Weights of a small mixture-of-experts language model, trained from scratch on English Wikipedia: 64 ReGLU neurons an expert.
Below are experts of layer 2 (counted from 0) of a mixture-of-experts language model. Rows are named gate (a neuron's input weights, with its number), up (a neuron's input weights, with its number) and show model dimensions 64-127. Each number is 500 + 50 x the weight over its row's rms, rounded and kept within 0 to 999. Numbers have three digits each.
Before each expert's rows: "comes after" lists some tokens at least twice as common just before its tokens as in all text; "gets" lists some tokens that make up at least twice as much of what it gets as of all text. This comes from a sample of Wikipedia text that the model never trained on. Tokens count by the router's weight.

# expert 117
comes after: " of", " in", " to", " for", " on", " at"
gets: " the", " The", " a", "The", " an", " his"
gate0:427541565542466459494546430591474613466537484471511451495487441462493504409483472498529520500539576572488528451578512496505442514453548600548394612522524540369562468541473446504518495473422605
up0:599451477466543513516461551430533384521459502477472563525504542491545470552462577492489460508437428445520469536456533490502536481553457372533556438502474446609445547450498559539494535512621416
gate1:595542489446574387597534550527536482495458477522498455514559567532583564429461549485537441563553518453476508577485478522455453477459442474534489547450508366631502540481557483491488466406509404
up1:441518525559466606489524466492438468488547525528570557570478445481534433528580472489510537513518504517451529432552508398527559550518525433613489543507445635396495483459463420461456588564516526
gate2:466454424534538384494424486463467441510487465438412427396458591455403488518531520449558516517554505498477556416349488512473474440533486513486546471584491458469531557503384555509518497529493454
up2:454441425548504485493375473496406438516502448474451486562422520522426539520521478527529467507560531415560435478409432480516511530518481534462515466561509473525417462523429575494481521635452521
gate3:533418546507534526532494522465526499493497480537486562424458432438528524512468580549542507437502394429440526464507536476498481564519454469469472479497414489454558511452613489462552466513502506
up3:487546452498449555532494454564542505531535505490481448566517575537431513442523469460511463595428636567523474504531497496482533462505513498573513489450531532530475545555425483513446585505490459
gate4:504533549403514496409577533431490441455599596551513542523557486436566497532505518455505463434496424488551464468548472482489473503496583501487547530441591428419474583541557419458502506476493503
up4:513474601448531542454511576501482421484593547550538524500470477521574519532498617430513493511529471451557441515496423443454473520518512472531570485450615364470480527507477498482512459489510527
gate5:442494414524507464416420459519575481504464527466521507472543617548522522565529496459426556505429527432527392535470550458459374581479427497517506496565497447469450489534544556530454515486500473
up5:527499508469541471596545565488424517450479487515461479551438388452512507437431496539569478539540512571507554457509437589555642451505569494497509495448550540537528484491451432507520420494521583
gate6:513583495476468524469489564515497463540414560540517419544533477425572416544600371371549477471487471486565571497523547510429511500579500469525559479567473478518528441484481548551573507444471493
up6:466488549504520563563532409431496589514566418472550518488534454516395519423427626552469566532566524478454486515522517504454519480477559590514417565450578532517432508525464457438433475515481502
gate7:517554449446560478528487545494496445466510470500416552457433546538486537468467470491420451362478510532517496418527614561531536589543490513502487523423524509527523480494516529422490541510501497
up7:454501570491494535462568498497547507431473447504528543634496510457559480574509513518541502559511540503475439571486457487414506480449538401437513464568481504517509506445499498425516467453483512
gate8:436528449531413468542568471361512516523521501496508406506572428508534471448527452458471466481390445562501505433423502521555385480454598542509486553457515546568493493494442549483498462508521449
up8:465512570541498507474418451531550499466535541531488446623419559586498519610445461411524632489530547501525434451443493470591471529498479495560454459532513486512539467470506543508524476503588447
gate9:445454447578583424560537514498588585505530565530516544489593461439464399477474396444462432507497450526454422475539500443515447587547484560566462482398499513453582536476512528546539498409530469
up9:508549489558488549426488491465513460589504512482502501511509525522413548447509571537400479523552561502490528444462547484537478460422514473581537503578488448517455408508445476429487571565515457
gate10:473531472459555487437611481623445490561446485573528435575513496433453523468506459478494513486459494439387467492550527513524471550385446418464453540440562504592422515512478606598593570467531576
up10:508501528523421496558401536442566537462600483434492554427495535583536488522466494511481439511550447538577533473474482459491552487622561523553526439586453509459598456470498459426430462581497397

# expert 64
comes after: ".", " of", " in", " 4", " In", " 3"
gets: " |", " the", " a", " This", " an", " In"
gate0:572548477493586410452545487391436626542465523503481481486447491592555514473558491497491457486496491587462488546496460483513530557477572438556454598470514464527552454568458453505503454574490528
up0:453580459438486497475507527497437554418488479592447454503448439510469488534548425496492454530467501483519593499546506449581496478473447461481433530513528506584508436583551498563514495521510432
gate1:443577455462562462523571593585562511436520453478561515501523464553557541438478482606450541531473434615439486367450383492462468421472534524460471509547546515474525536459517461469500488472502510
up1:435547456469519554514539573559424453563567492533538533514427533496494531399503451512554531507504434505566599387412461559495466526445553512481579487530550379534561526521606465476496489562500461
gate2:492484596542457527553608431487547456537494454441435478476518513466526502552442564421528518430401489568560458484535427615493529534483439557477461428490519493535573585533488497503528457495511558
up2:588480455530474500564470470548513413489453500513480499414570415508486472449463487614421520463485491512421498410473553466513560501491451501493422515426547498440416466518516514520426525386496428
gate3:523441620547470552475488504526622478499459535410446466446470516538498463540531550440585582522533460469543520594521475452594556496448555461511526519498462496523520506556436456530553427566519411
up3:501504556522502452445518427538402549515552533606445570434461538575493477526509535461510520460504515552544611549509517497545494575455457474554530574541557518483560514479509569461592634421539557
gate4:487543548604467583515554547488418521541485558581525399483564530543460477505464562476457393409440537563489412461477493570440489476593557537501433528534509463544559572506391511470524624458519499
up4:447565561522489519642501477465489454457513555552472494540585443494529453456583577473408457550427539563532551532509550542487535560487650593553473516535498481528573593482452465512535538490476553
gate5:505557405447409549463464532573442447475519461526423532543471453504541521501523495585622433473463460492482531533537405458541498501402447467471526475502549456538593451550456491477533518527481620
up5:423473455490461547496484481469492415537555489562464503550500475456465430461430515481591417627485510536537494455497441481539596539402559460512479535460349462415470480498480470591478477460541548
gate6:481539564459520517490551476480491452431406451537505465491487456464503549480500473544612434620519464524436518461457496587554533500437553534534519452456462425550479469502525497546475455532597495
up6:567497512539557536575478571487561514563544492482390503550489530545507512525445569503423507352537585498533446439483563453439466456503443544475510518537461547436528489425511524429462453433448502
gate7:548501600522527485615517503596499513502424488508538502422504481559576398460495508525489441531591538554507507553480522462451562399400496459461512399575544521556562501501444556539569526481534567
up7:466468490557539505433469518417554483476580500511549529590494594417476487561493492490504576401514505420518507516598591523471528514579535517451537564471474485447517555431535394488484542482549436
gate8:475590557462481521519508524425514501488626459473502495573530520489478557538522466416487513527421552528455494433468496533460523545505561482569403473590508475466467475576490461573536439540498488
up8:586460564581466487459473476523562446556428485540503578531463434430406439507423559604554534538508404496602447510460534521501445473534489498431528532420533498453514441468506504411407494499446457
gate9:501568583512536495454570627495484490469565481494523552532474574567460573455445492555473550509550495524485375523472524467564536349510498419505452512565581544497549457596505554499501516474579454
up9:515505512596550417489558526550444467525535421517470605555472453545540440500527474413536508599469473536498495492466514447468465472550487440498507483587549487441545499519475550484564455557523525
gate10:579565538483531459445539445445510474438519523502558437520529517524518470518553487557506510472509543487480532462537477478476558466472538456501533363626557537531476534580459579555495526476576587
up10:495511479495482514573501503439541480591551439529448448616492392461506503507543465473545450487457473464526503459411497425556490394572509479566546487490533509488441461499508468551454413582400641

# expert 77
comes after: " (", "-", " \"", "\n", "===", ":"
gets: " B", " D", " C", " S", " A", " L"
gate0:500417516503514502560489536554493525501503505485455537464485507644641598434540463511592529573532481628455480497493521571510490562535520590514521561518530521511427383476528499470442531418395524
up0:489581551520420495492500458439508460498538486523555467514510483387425391619462517500408495379472520441529540558465504391493506508483524451493460429499510451443557612552469492482631425557608473
gate1:449513454528472438473478467509482518457491580466522445549449476518438439469447457524531498508565446513472443561475605480575527639425529463510482547551542472510466490561414489426555574468559537
up1:516557491518483488486497521488476514488486568455489451499430467515404518484460458502519545453543482474470450568510616508551492522424504426437520536508551448514437499545422430512566567520465508
gate2:549484442505567480465464480473439492499499503563630516541415477538544511448507475602454411487485524537560486543486599498386496432536510470455533468523408460526549506480574545491560550496429524
up2:442448457479521457479446489556452474411508472581655430524509499495531520523542540512456503475460466463626478560540634531423379440546546516500524423506428477551539520458560453504567537537503518
gate3:543514514411493589559524545524468531434470456542510447411541501471384508431557483529572541454426514470467497467438525519464584456502500521494430418448415498500506532431508401486542382411577456
up3:496522543561486594586466508499537514435502572478509442501493568449484477481623505522566495573424469530531480476371582459506535489451420443476484472450381490517544387414445503436483488541585524
gate4:517447568480441441516475459491439527492531483374490473470498567497518480448482470556564493445526473483546511515494525469485581513499440483522478455571543562589454611363497509515416477427414560
up4:565553488468561519455641539523552532553534457552489472535505435425476450602447548495478508500533462560527521593458363554522436500503494562570484450438454490446556475546538456541533529520534473
gate5:420554457475433497495485569531451451448495505508563479358470495570563475450498502519555497373520561538535435471435494539542466503494474426547477527501472535555527478466499553488414531505523420
up5:477473506463429503485462591533496439463521562514557466335485488557543439417454555541546504403535532542537448510483513555529467489535514448518495498502533482514555534481530587476417497535545463
gate6:535486475561541474423556464531617532494546520464468456533547541560503457456547469507535501542469515547394571537485375540487514571510495468396490480474462534590472394449520371562469478518511531
up6:515478519423397534430429515543440501531473570593513502542469526494532478506397451561512520432493556581629519502471601577546518429515486547535527615488540505528489492508488591476532481538482485
gate7:437466498490497580476485627567499335490559509524504465481552555504450384588524499566477616502454509522514551553498544553558482478473509497463547496526488498399521499525521437545463534485448461
up7:522591547539457429462499371465525598476488532498528537527417473489536618483512535450550396491556518468457419449467439448457528546487503498472484538471568510571483592492523515419536439543531544
gate8:506493479510487442520493478523571411465484468423516523510448505537491550446570529452414472574487483548571531501538545510630528461431481528496530468598469504490446485553478365494512488477536586
up8:456463510437503530515531499442571568491610536539482491483470516487497464536416447519564578411513546427395457432474432464383509552523462478508437499437526570549529516434500577527567493580458431
gate9:564499520469437510559485441616461513474566519515525477472502520494583540493521510539508492533496500519582520484545534452435472429541515493574506554501557474409501466519492526636411586445582443
up9:422515536523515472466533512420557473482496466439517483452494501538471470591481452441497483527444456462452458495430496528528518511442552511544471505453431482606497527453499441355630535517435557
gate10:535534449603476498513476474575510521560412360551455414484468505586403496359563517418438532532484531602466562475648546503489433509527465542564520459547489551484530495557505500551473490404476523
up10:480543561575503462506403419617496492536467473565504450517484497569433531380483460362526452534442518603445616479555548574486418531505452484489561454447477498562525463546524509593504509446467433

# expert 19
comes after: "\n", " ", " by", " in", " of", " Country"
gets: ":", " the", " |", "The", "-", " The"
gate0:440461484501484453471492561401539561458476476492444553588492465496498482523500413626520535526488527599494507544487503401527413474498532390390520436525471508413550586608505512542470525464511540
up0:442433484509530505481457513443543526432472482518507550566495440537495492492484415635496523495506526639492509521493544432478425486477476450441533467485472504485586604598478556542446507470516608
gate1:497567485454503483509447476503527456474423565544517475501530436602472524492416517592523522473450533637443459491481480422514612415428431575568531482509516482487606430537555610530426523356451530
up1:587487459544490437546539548507447389555542480514485450502457592336561466573511473443532419502589552423585518484454513581492430507534555419474476454478470534556444501540463464502553501595586502
gate2:624475484540501472601391490463549544577606585538483542474377535494528537549502482507491485515507463538518531539508475488470579452485495496517476541447405417410540499543510462460510578527528491
up2:426479549476453529464526454544444508495441495461566499451463498520473502445443548390450528407480469448510467546419460436505532538499491618457524535402481453598415536448460546470573441522520484
gate3:472519524494553460522501457558471594587506458411442464445398503462464593517525521518447536458493511610462498372397598507479471514532536449490519448441573579433454495424557418451487535446513536
up3:514558535511464519505446540495544431467529525545529560514647498545510449438467533503540482548544467389535514623608429544539512520516462509480488503535496407560595494524464529528541447546461464
gate4:546537498490523553484495531499499519491463561496495529522451465511411454406510549417573493473480501438469501520543483569548543356537382533435531477455528521459538541585553411422521452456501497
up4:444473495513485424585481466455510416487508420516496491505466503499634566546454502545464518528520491578540498501452480435502420643456612424554507489523476403498465513413490557586433483538492542
gate5:524569400532451530565513499545483508495555460497460493488520542487494462470523486472552405515510448496482504420519468466549410530495483508453358575469482503580491493572500459548441427503528508
up5:548417526508484505459515487471534466459502507492457526443514423451510433485447599503612415425625530456562472498449511473566561510515490515534460457528524456479609490490453486457494550522539437
gate6:375529513536513455474546542512521471521485426497477538609481505483566485489482490527473535416493465506502571439543547545501417505482472511463506454511482555477588492539465481545606501521527550
up6:350511505506506468429524551475514456491520397517430532586519495438598482545496441538444540452530456524497535475544490530478449546507479519459520460503505552448609422501427482510588459559550563
gate7:457533568466568549467630490460538437415530464505492526558406461486432535523391522547431476444509490533435498521485461547484593479497490514588462511503476509540580462492462542466444427489542457
up7:520389483543374470548398468521453474515553502505454535459591535521459505492553469535494575532515536449464544445544396517498434439494512470482467490562508496381420585525530496561551531468505545
gate8:474510497527521463491542489511568495505556414577381497465543445523430509456592478476448515537569444540521491495558491464549489507541587522532492473587477358480532513529471493428509480366409422
up8:467505493454456552502462556498453470459446586456569490484433549510517514538398475526517458499460549494507515529412466541463547527478475522508478575440551639504487534481504460586509485569590577
gate9:517558548560478434547493450542491535425497402464520429450437445486524512477530514521497531497523501434414548443511505482421445488378551484395473483474505506523506491538479575574441439497492468
up9:533417439457496571458500550456482470569514599552483562566522556530469488494507504494528464497489518577607450537495550532532558569597443473607523495514547503500529498467506441473571581445458543
gate10:469534487470485497436560555431546539636433538482479441536461498477473461429418505549411441484439531512429313508486404480492474509505464505402475511506543548452518570496493477572540558471510470
up10:513486526538517520532436473597482450399501483510512571462456521482517543530504466498559531539486531477581649456556609502500522490515489510589443496452515520575467470518545519493454447531526540

# expert 75
comes after: " a", " the", " to", " of", " and", " in"
gets: " the", " new", " p", " W", " R", " all"
gate0:500553592457501518499421523564539490504631463524398530513548509493547606546539515440529493477479491464490399411578477503440464485564523516456452494453502464424579522495530510538500511532582464
up0:460434404524466434488570476556434545449395538459523495467515508527501459485467510545549486512495523505561563527486529506511574437506530491549531521568422650471518460471507488522492438480550531
gate1:514459429463452478444472535423565498593488442518527627498448487505531491553522550548523502461530490519475529374547533591470468438464547503511481430556552498483461429501525568477567503535550492
up1:501567551509512463542490451610381494552429523439499501536545497568466436460441454552483439440581370486503456488491513494515527536424496587485482476526467604532517436656504491431405523513568483
gate2:526492491452541453534540464438428549557526441553490481562438558548455508506451573531502463531509594466460391553499520479519460589441433324511505497547540443503529599522443384496478494610543522
up2:519524538520626554566501549462553504542540470526622579574454514508457439559510460503447561478440508459479535548531473488533547495526618561508469450489425443560459547493517539454482440543492576
gate3:551455488487532506540548476468579363542467493488463512513376502373484543567532470484546545531370510442508477478429451580489514557518479476624442502485557478447568499464518462427535480504495425
up3:572565493428508450440523491537411504518423526526457501507585507552600544495536511503481420452502499582503466380574507560457464435517479563505412478526519529549471496537490482530488543650501499
gate4:441573516500387527499542529478476435513461429434497488496495581446503521471477543443494499528477550401419423501472461478462476407547484347530480449468417455517511453479451526550518532546487511
up4:539427522442463532614509445485516548472541548491509575478530391554450551488487447572531546491532417455525504446506586529451512517413564523507494477588448523459399516481455455476443435477500484
gate5:381580531507470389516489510402468467505607504535543464460538456681513526574512498511547549541426525455569396482488439512551484479492565530478498528543534521486494472561478461558491548524543513
up5:468503555550501451521489392466418453436526516560588484459510497659575552500590519501579470548459523519506411457439473506525430456571438516394502492537587521460509522541409541560450537553519535
gate6:427574427535467546488403478517486498484434446482436496533541491483626518470556537405536538548429501451401525478622452438507558475517474463614488436583575443528402488472515484508454459487539447
up6:595514455566496452454460515414498578582475584590557489436464549515473471503564527483425441410586498483554530526468546546523504437434463508403554476432400519522626532528511447502411523500552540
gate7:503477562552514477518635532438558498501532540441389504448469562471492584452542504559479545518427559534557448464468504502514565564445459458521598455536533441526488548443550492438575550467530393
up7:526541438520489432552468563496515485601420537484509513510512436581492599479476554450393541525594578438544511548533569621499395496506491490473586445441565584498496535551498541557450462446450513
gate8:453498413458533481496478531542547432618542493538503447383562545525589454448471513506565487451422510513523537474526587402428557453529467465455503405441553462363580457510455392471545551471523501
up8:455561521512524540482540588586552578608452438520462610455509527512541495500495566492452473516454492535514512533509493484507436538503443470515468536595466550543505555548416453456444498550502495
gate9:565600532543506489494519497492561483490582461389470496523524415555526546423540542534471509449527487490464451488485411494552475344491497415562482550584524506426552538462441483399559517409493560
up9:497463525438541496557520520489576455541439522564468426497426515522489470442470442492451443528521440562419583488570489469388478477456441501369512493492433544582494552525464487530435556542453524
gate10:547485551562507505552509425575565463528565485418471495463476603535587525510440464504455513394507427591462484537473473521534480417427521423552520442623477502502528505531506559453603530486503444
up10:481509477619539531541564493498482529449516565487430489514490572547538573408543484511537466442473548526443508481664583517542512487386536506545505506490456570442549520491546585480462501543514551

# expert 7
comes after: "-", ":", " \"", "=", "|", " ("
gets: " S", " N", " K", " H", " Ch", " I"
gate0:501512480493411418457628536468573450499568444470457487478497599606467490554454501580457413532477518442561513560553553635477494408491464504524488526472612482491484575541488531482469511505504473
up0:484521486481433426397549475529523407512559429454391434512453564589456541541450484551480384585533520473572546525532520620503487462504454548525540541433565481484526571507463443439491510514463483
gate1:528502429396484513547540526489525483527531490499549538505453411382453579490451449472490490378475486556469522586497534414520523439415404498473496424484559473505460476420600480431522509533471476
up1:448476487538540462454529533507563500503480432466484490453483579588561469409535502563519535507553450429561494422515437587533556585572513506609398523451403501496538519552427513539416447605524571
gate2:527518549514499531508565465538591551600557465517456600568402417484505504423585603469575407593422525533429494481528451543494447480532552448540465545477418493435441498505566513526563431475588494
up2:480428499489461478373491530487409494495437483565545515410483505483453440523458378601474503480577499544580427634464450467520574525423431504485425492500528537581468578433482449501498479490505411
gate3:431440524521395454480456499472446470454444478477434502534485483475454552538511506493489516440507485441369465537406508512486510463589432595491460590535503506517600516522519422448629533471405558
up3:596537466458490528523578486544512460518526586469583535475529522466486425468443458505525468538466444497576471512555533501559496570377625434548469376409473517479454501475489529566421471585591432
gate4:396463504489498544480436540454527434501414452413572615522575454476639545480513558464478448515477557432529553460526650540474503557447557416524491467480506516503556447429516434568497498530469458
up4:533558482442555460554533494530507518482537544574478406442388574511359478507496499510487507493543439595422501516453409464449581499557518580487518499481500441491487572556464562420478490464509528
gate5:503540526555519475425509497440550469573518448484428431459444453441524528472488553490466558471546400597450520573415526482502565532519635465525468384491479439482491481465530469529519555418509528
up5:587493585556548457389474509405468515544483469511489432520475436453489536475521558554492504530511418572429536554449547543453577527485581461593461417466469499437491486426479447497463562417476508
gate6:452541496472451504527569433542506497538501440444549465546659401517562469488427532510533514510518547396466545565416481503427519515468516423467528562449430534419436585479477463547503599452476543
up6:504385476528532512470417590479486495550511429492419522430496535497441484513473466548373507552483476533502472473476467505540471442544464621502416420572596434542445497493435506468511504575501507
gate7:541496524538449524593467432398575524587517463401539459493583508451555541479542523532581471497394501491584430390560504511510493434455456491562485503524499509503475448467500493512517447556613458
up7:539443437503438532492481553579610439494442501512446532456581511465479578505436554510438521431460570459524589396463579510444535445477521501464501582477552589544435473596457526503500552507502598
gate8:445385482455380475432512462455517516434581468545545554466436519441419448415447533474437484507506483554463450502526374508534542474470520443556487501489566573608491522521502517494489478423523451
up8:400455594458543487516506498453481452507603522469473517448513474503538485534539537466588518490529554457494586484514507450527415434485449535547510479550458560505545621499531506552373409505532590
gate9:502521526482518429447424490497458556530495479471502576619458476397475520559422542497548410562493608537466602542486567472473539489497474381566517485563549529516554540506518558470525578557509486
up9:532526544487509475510417479495482555567450491479489520565461447459468539520447501491507437543459601507509604570455489473483541478492509398583557505590542522533548488507489596457509622628527494
gate10:507559546491503390391543422506603479547571526467476506566655516611526507521551465529502358481455550506448493506452593506555399533459500410458489525515566504437439542540522457544519466517571537
up10:495472558536601469402535473530527463504492565340442501529562525482533571459491497601561492541518603560481376544489497501511463491609539468425550411536408525457483446521548502467508366525526512

# expert 46
comes after: "\n", "==", " =", " is", " ==", "==="
gets: "\n", "==", "===", "=", " a", ":"
gate0:427479460494418482447486485424467480516522471489512578473587523533547559428525429504365503500504446565433580481510553498471626471492455549552500474521499417498510620478456513524487429590558540
up0:507519560463596529548465507516465450499459533494505421468412494444478449536499544526564565541531587499549450488500400524565395509535556520469505520492575571477463414508527503521521531388449489
gate1:490402497445544413441544530596473507506475475497424477591511475463548517559469480548483451562526502516437474490485570565555512550528509461459486527552542484491493564496532484472519536570514509
up1:527437482496498467403614492579424536591474571450475478513492514532557523548349548581444498499570481517481467540479482513524521615491472479464515470601545388410547531466521434390476517560498483
gate2:563476516481511488503523513486459384484419544549435542536518462535525468496534490500620438511512497482519550474438564555391441522504606549539526494491563523528396501486569539461540494459559526
up2:600497466443530566538527429514492454569451530535461542517524403433541529492468518529481496538448521475546420541570568483456473576515578471540453494461461469458443440443554515616501486550486404
gate3:485460470411537433542484620454473549566574465444441454541529554499534546534512440489512473545397561474516466499513476534487558464575513474472449574486550518445552532507563516439553507435370540
up3:509501455413568434519490604456474582562589448454453434515566564526534515548520443484490467523374583467515449494492507530504549505556529498475419520526541520462546479478527514441536511470383539
gate4:518505466530629488560536536431590494498545493471469584477556493581472479490565499547469502548478515552480457545580511489438443432514447455443420582544476412536434508503563520420523592469488452
up4:461546435571519396567538595494505459519503417514458514515531512574510488479527434534536485540516474504482457508559546487401518447515447437466460556598504505547449550516499490517459554455410533
gate5:439475515537571450519580569599536441523489495553446540565458441545549407514401481493554450518484552491555566457490461486470403438596562453503584499565478476527433394498454477422493506519519542
up5:671566546533565526525500550506534591474424563512567435516541496488483481549432541444440506498493512502471587497522472505557497448526429525502531578601376549415512630477477529459447529544519536
gate6:495596538427488455410510417582506522498478419510568500477533521480596514487467476501439549406503446502493557435489436492446528456459475451477493533400477497421554477557443648482545584603518496
up6:493404451597482533585476557443476453479511544486478536477479478475416476487551524518537472554503560484543438528544566470543454525566452570550499488622505500574449495398571368504447433429431509
gate7:492554450554518575556545521460558608537601444552525500492531489584543510508459513496515576474553484519565523567546514510513523312565410558448542454422485495495400526491508457518484502550583587
up7:517515502468468459451476458526406397430408501458419544489486531445462483492569550478495470523462493490428496431525517467491533657433573404523403561566512476507563461525430556501520504477404409
gate8:540456480443523415472491541468496526478500497475498485499516617482578459462452506523467467590545469409467480476513462427524593552435479501469545424453507505447579572537477580576491529571402577
up8:447474495465545393548475516479419444448465493487440575508545538492499553418420458487495517569528508507541446441545483390520591554507519478443537490450524474481575522551458592587453548506452568
gate9:508562384503396552480588474430550582526429600522519551491467619484560531509541484454525415500470463435487567483582515461499459532554483439519464469482489537561449502479491521504546476457546475
up9:542476509515516515534450469513411581470469450521446443501448479469573618472508604452552519547515540565407419540423468509489579503482508469465457499505484446521591640516499538484498460566508474
gate10:468528506497473515524407495635552412545564544448530482382502468555584420489374474532514566407524549571545493513477498513445527470572475443473513625471480506450549528469448459509503532541489522
up10:509592514531500497455444406545515530501501574476529476501565544442514412472418530463472494507530567555550481475395584526474568433500545458493512562449427470489508587512513396455518528474427463

# expert 120
comes after: "-", " (", " \"", ":", ";", "|"
gets: " S", " P", " L", " H", " M", " D"
gate0:575490585503464484495452487473497507479487506466527541458575520526460460423409442419559520567478585410437502568476505509508629492569475369489532528521508520492497521503396515505454419497413534
up0:560497623522441460513515531495489499472538473503520508482564522523448427388420502435521509534511582416505507535485526478514580445596473388531500551510545527446460464532433504526449431535400501
gate1:461518360404548529489503449528584566512433540467488471435553509520477476550557520452591413538530469561525474523622505467488450546446567519462411501500495458493559415520421444404497461542485476
up1:545531547570432459536461601481490446532562472516494512634432468531538503429475512544440587434489508465552553460431533537430499464542439486536558466516461562488460560490588516531491531446498542
gate2:450524620501499468462594461496480573531540568560541537542509499572501503592525480471562580441527436575404514488471497461494623412486488519494431440521470480467507423378533385563505441487512538
up2:466510626531488478432564459482474583541544551582491512531522508586529506608508432486542554430477388567426512490467462442482590386471461509480474431521516508496524453447562398558475425523527513
gate3:510544492556437497462518437428406565558471518508514478607409405516402552516468517624465558513569534534470482523434484487569509457482556495482452455454468500545434423532483458493504550592471446
up3:523561484546412514478485468373424546501503552529527484566435457506438552532457488603488610505577532529487470557540480506558467454529513507461455422450477541555419406550481471486479539595462494
gate4:494360604464471590521512397367559605514495564525563541429531394531466579496561506487522584472530595512450480546461531473504439477565539452488418424462497531481491532548479453482485510522547498
up4:440661421481571450443474580580445427482513471461476472550411582450519398523486521501522421514465397559508492505502463489481543553421451538470559550552525453506520456447459510462462447564397429
gate5:480438497534541487481498549559560609527478500400475461450490514535562512489546526476542471568523487532587522563509485509482436438440521525526562474561495576513437471470574549525422567519549475
up5:493545556511450500538534435396513389479628528577425527463521462438579460519469511544472556471426461521435435418473548519490534538530487458488433531562536466531502582554448476517534435509519513
gate6:497470626565441445500460511542522431459486458490555404452437469478468437460559535499491454510508498478483530572502527524392484478390438556506514514507458439538625478520480552568426476528525454
up6:553553572512456508499579457534451478513491502539473518488509372384501459407454479579591508538479435441528447520494519429571558471365427516592517409491439548465576441530558461495545571483508541
gate7:463550500435401472395457506449521405513602507489518473593443482447476502534483496539491465474518435544490540607550530507511526490519547560543498554584605575510525482546505518525504461553368498
up7:404585506492537466516443575421548456397442463508476588595467538394509524487535387390529470566506459450567547432487494537442456451483546503484461590515556433500540505547559472495458489465438546
gate8:608453578571472460515469420531411451517509487546552510470519557467433445572499551474548420547405497519484465513439458472544547530488447426491469421659455555509588569466554501471488502521452499
up8:502467473499511478425496446487401594548461472604431644560577482573543516482507406478499575493425525484467506515489460526537487431538522518508505518445523592453464563536470522520504442610504548
gate9:500554462476480509394505442412556467541510443566487472356498509556482500459423447578492509568540574498504515549454496477503573498557455584469585485486574435497465511533525421532532416614467500
up9:513587397489478539411538467479536476520487423509537449476486508607441469524516449607499510593508510515507486565514458475537538405475515567384528549486620521540502505564452484420474422523451463
gate10:533541577559455455410437533571482528463550539519454530518459524452538483515519519446551448476540440527559389405517509493475543472489549572479478543530507510498466557543446432471633482466492481
up10:583521527532463438467489539508489464513521509436607480522545439438496416608586533541442522498533497462552391440434422487479474463542561536480538510542507423400443480559447550503477449462473442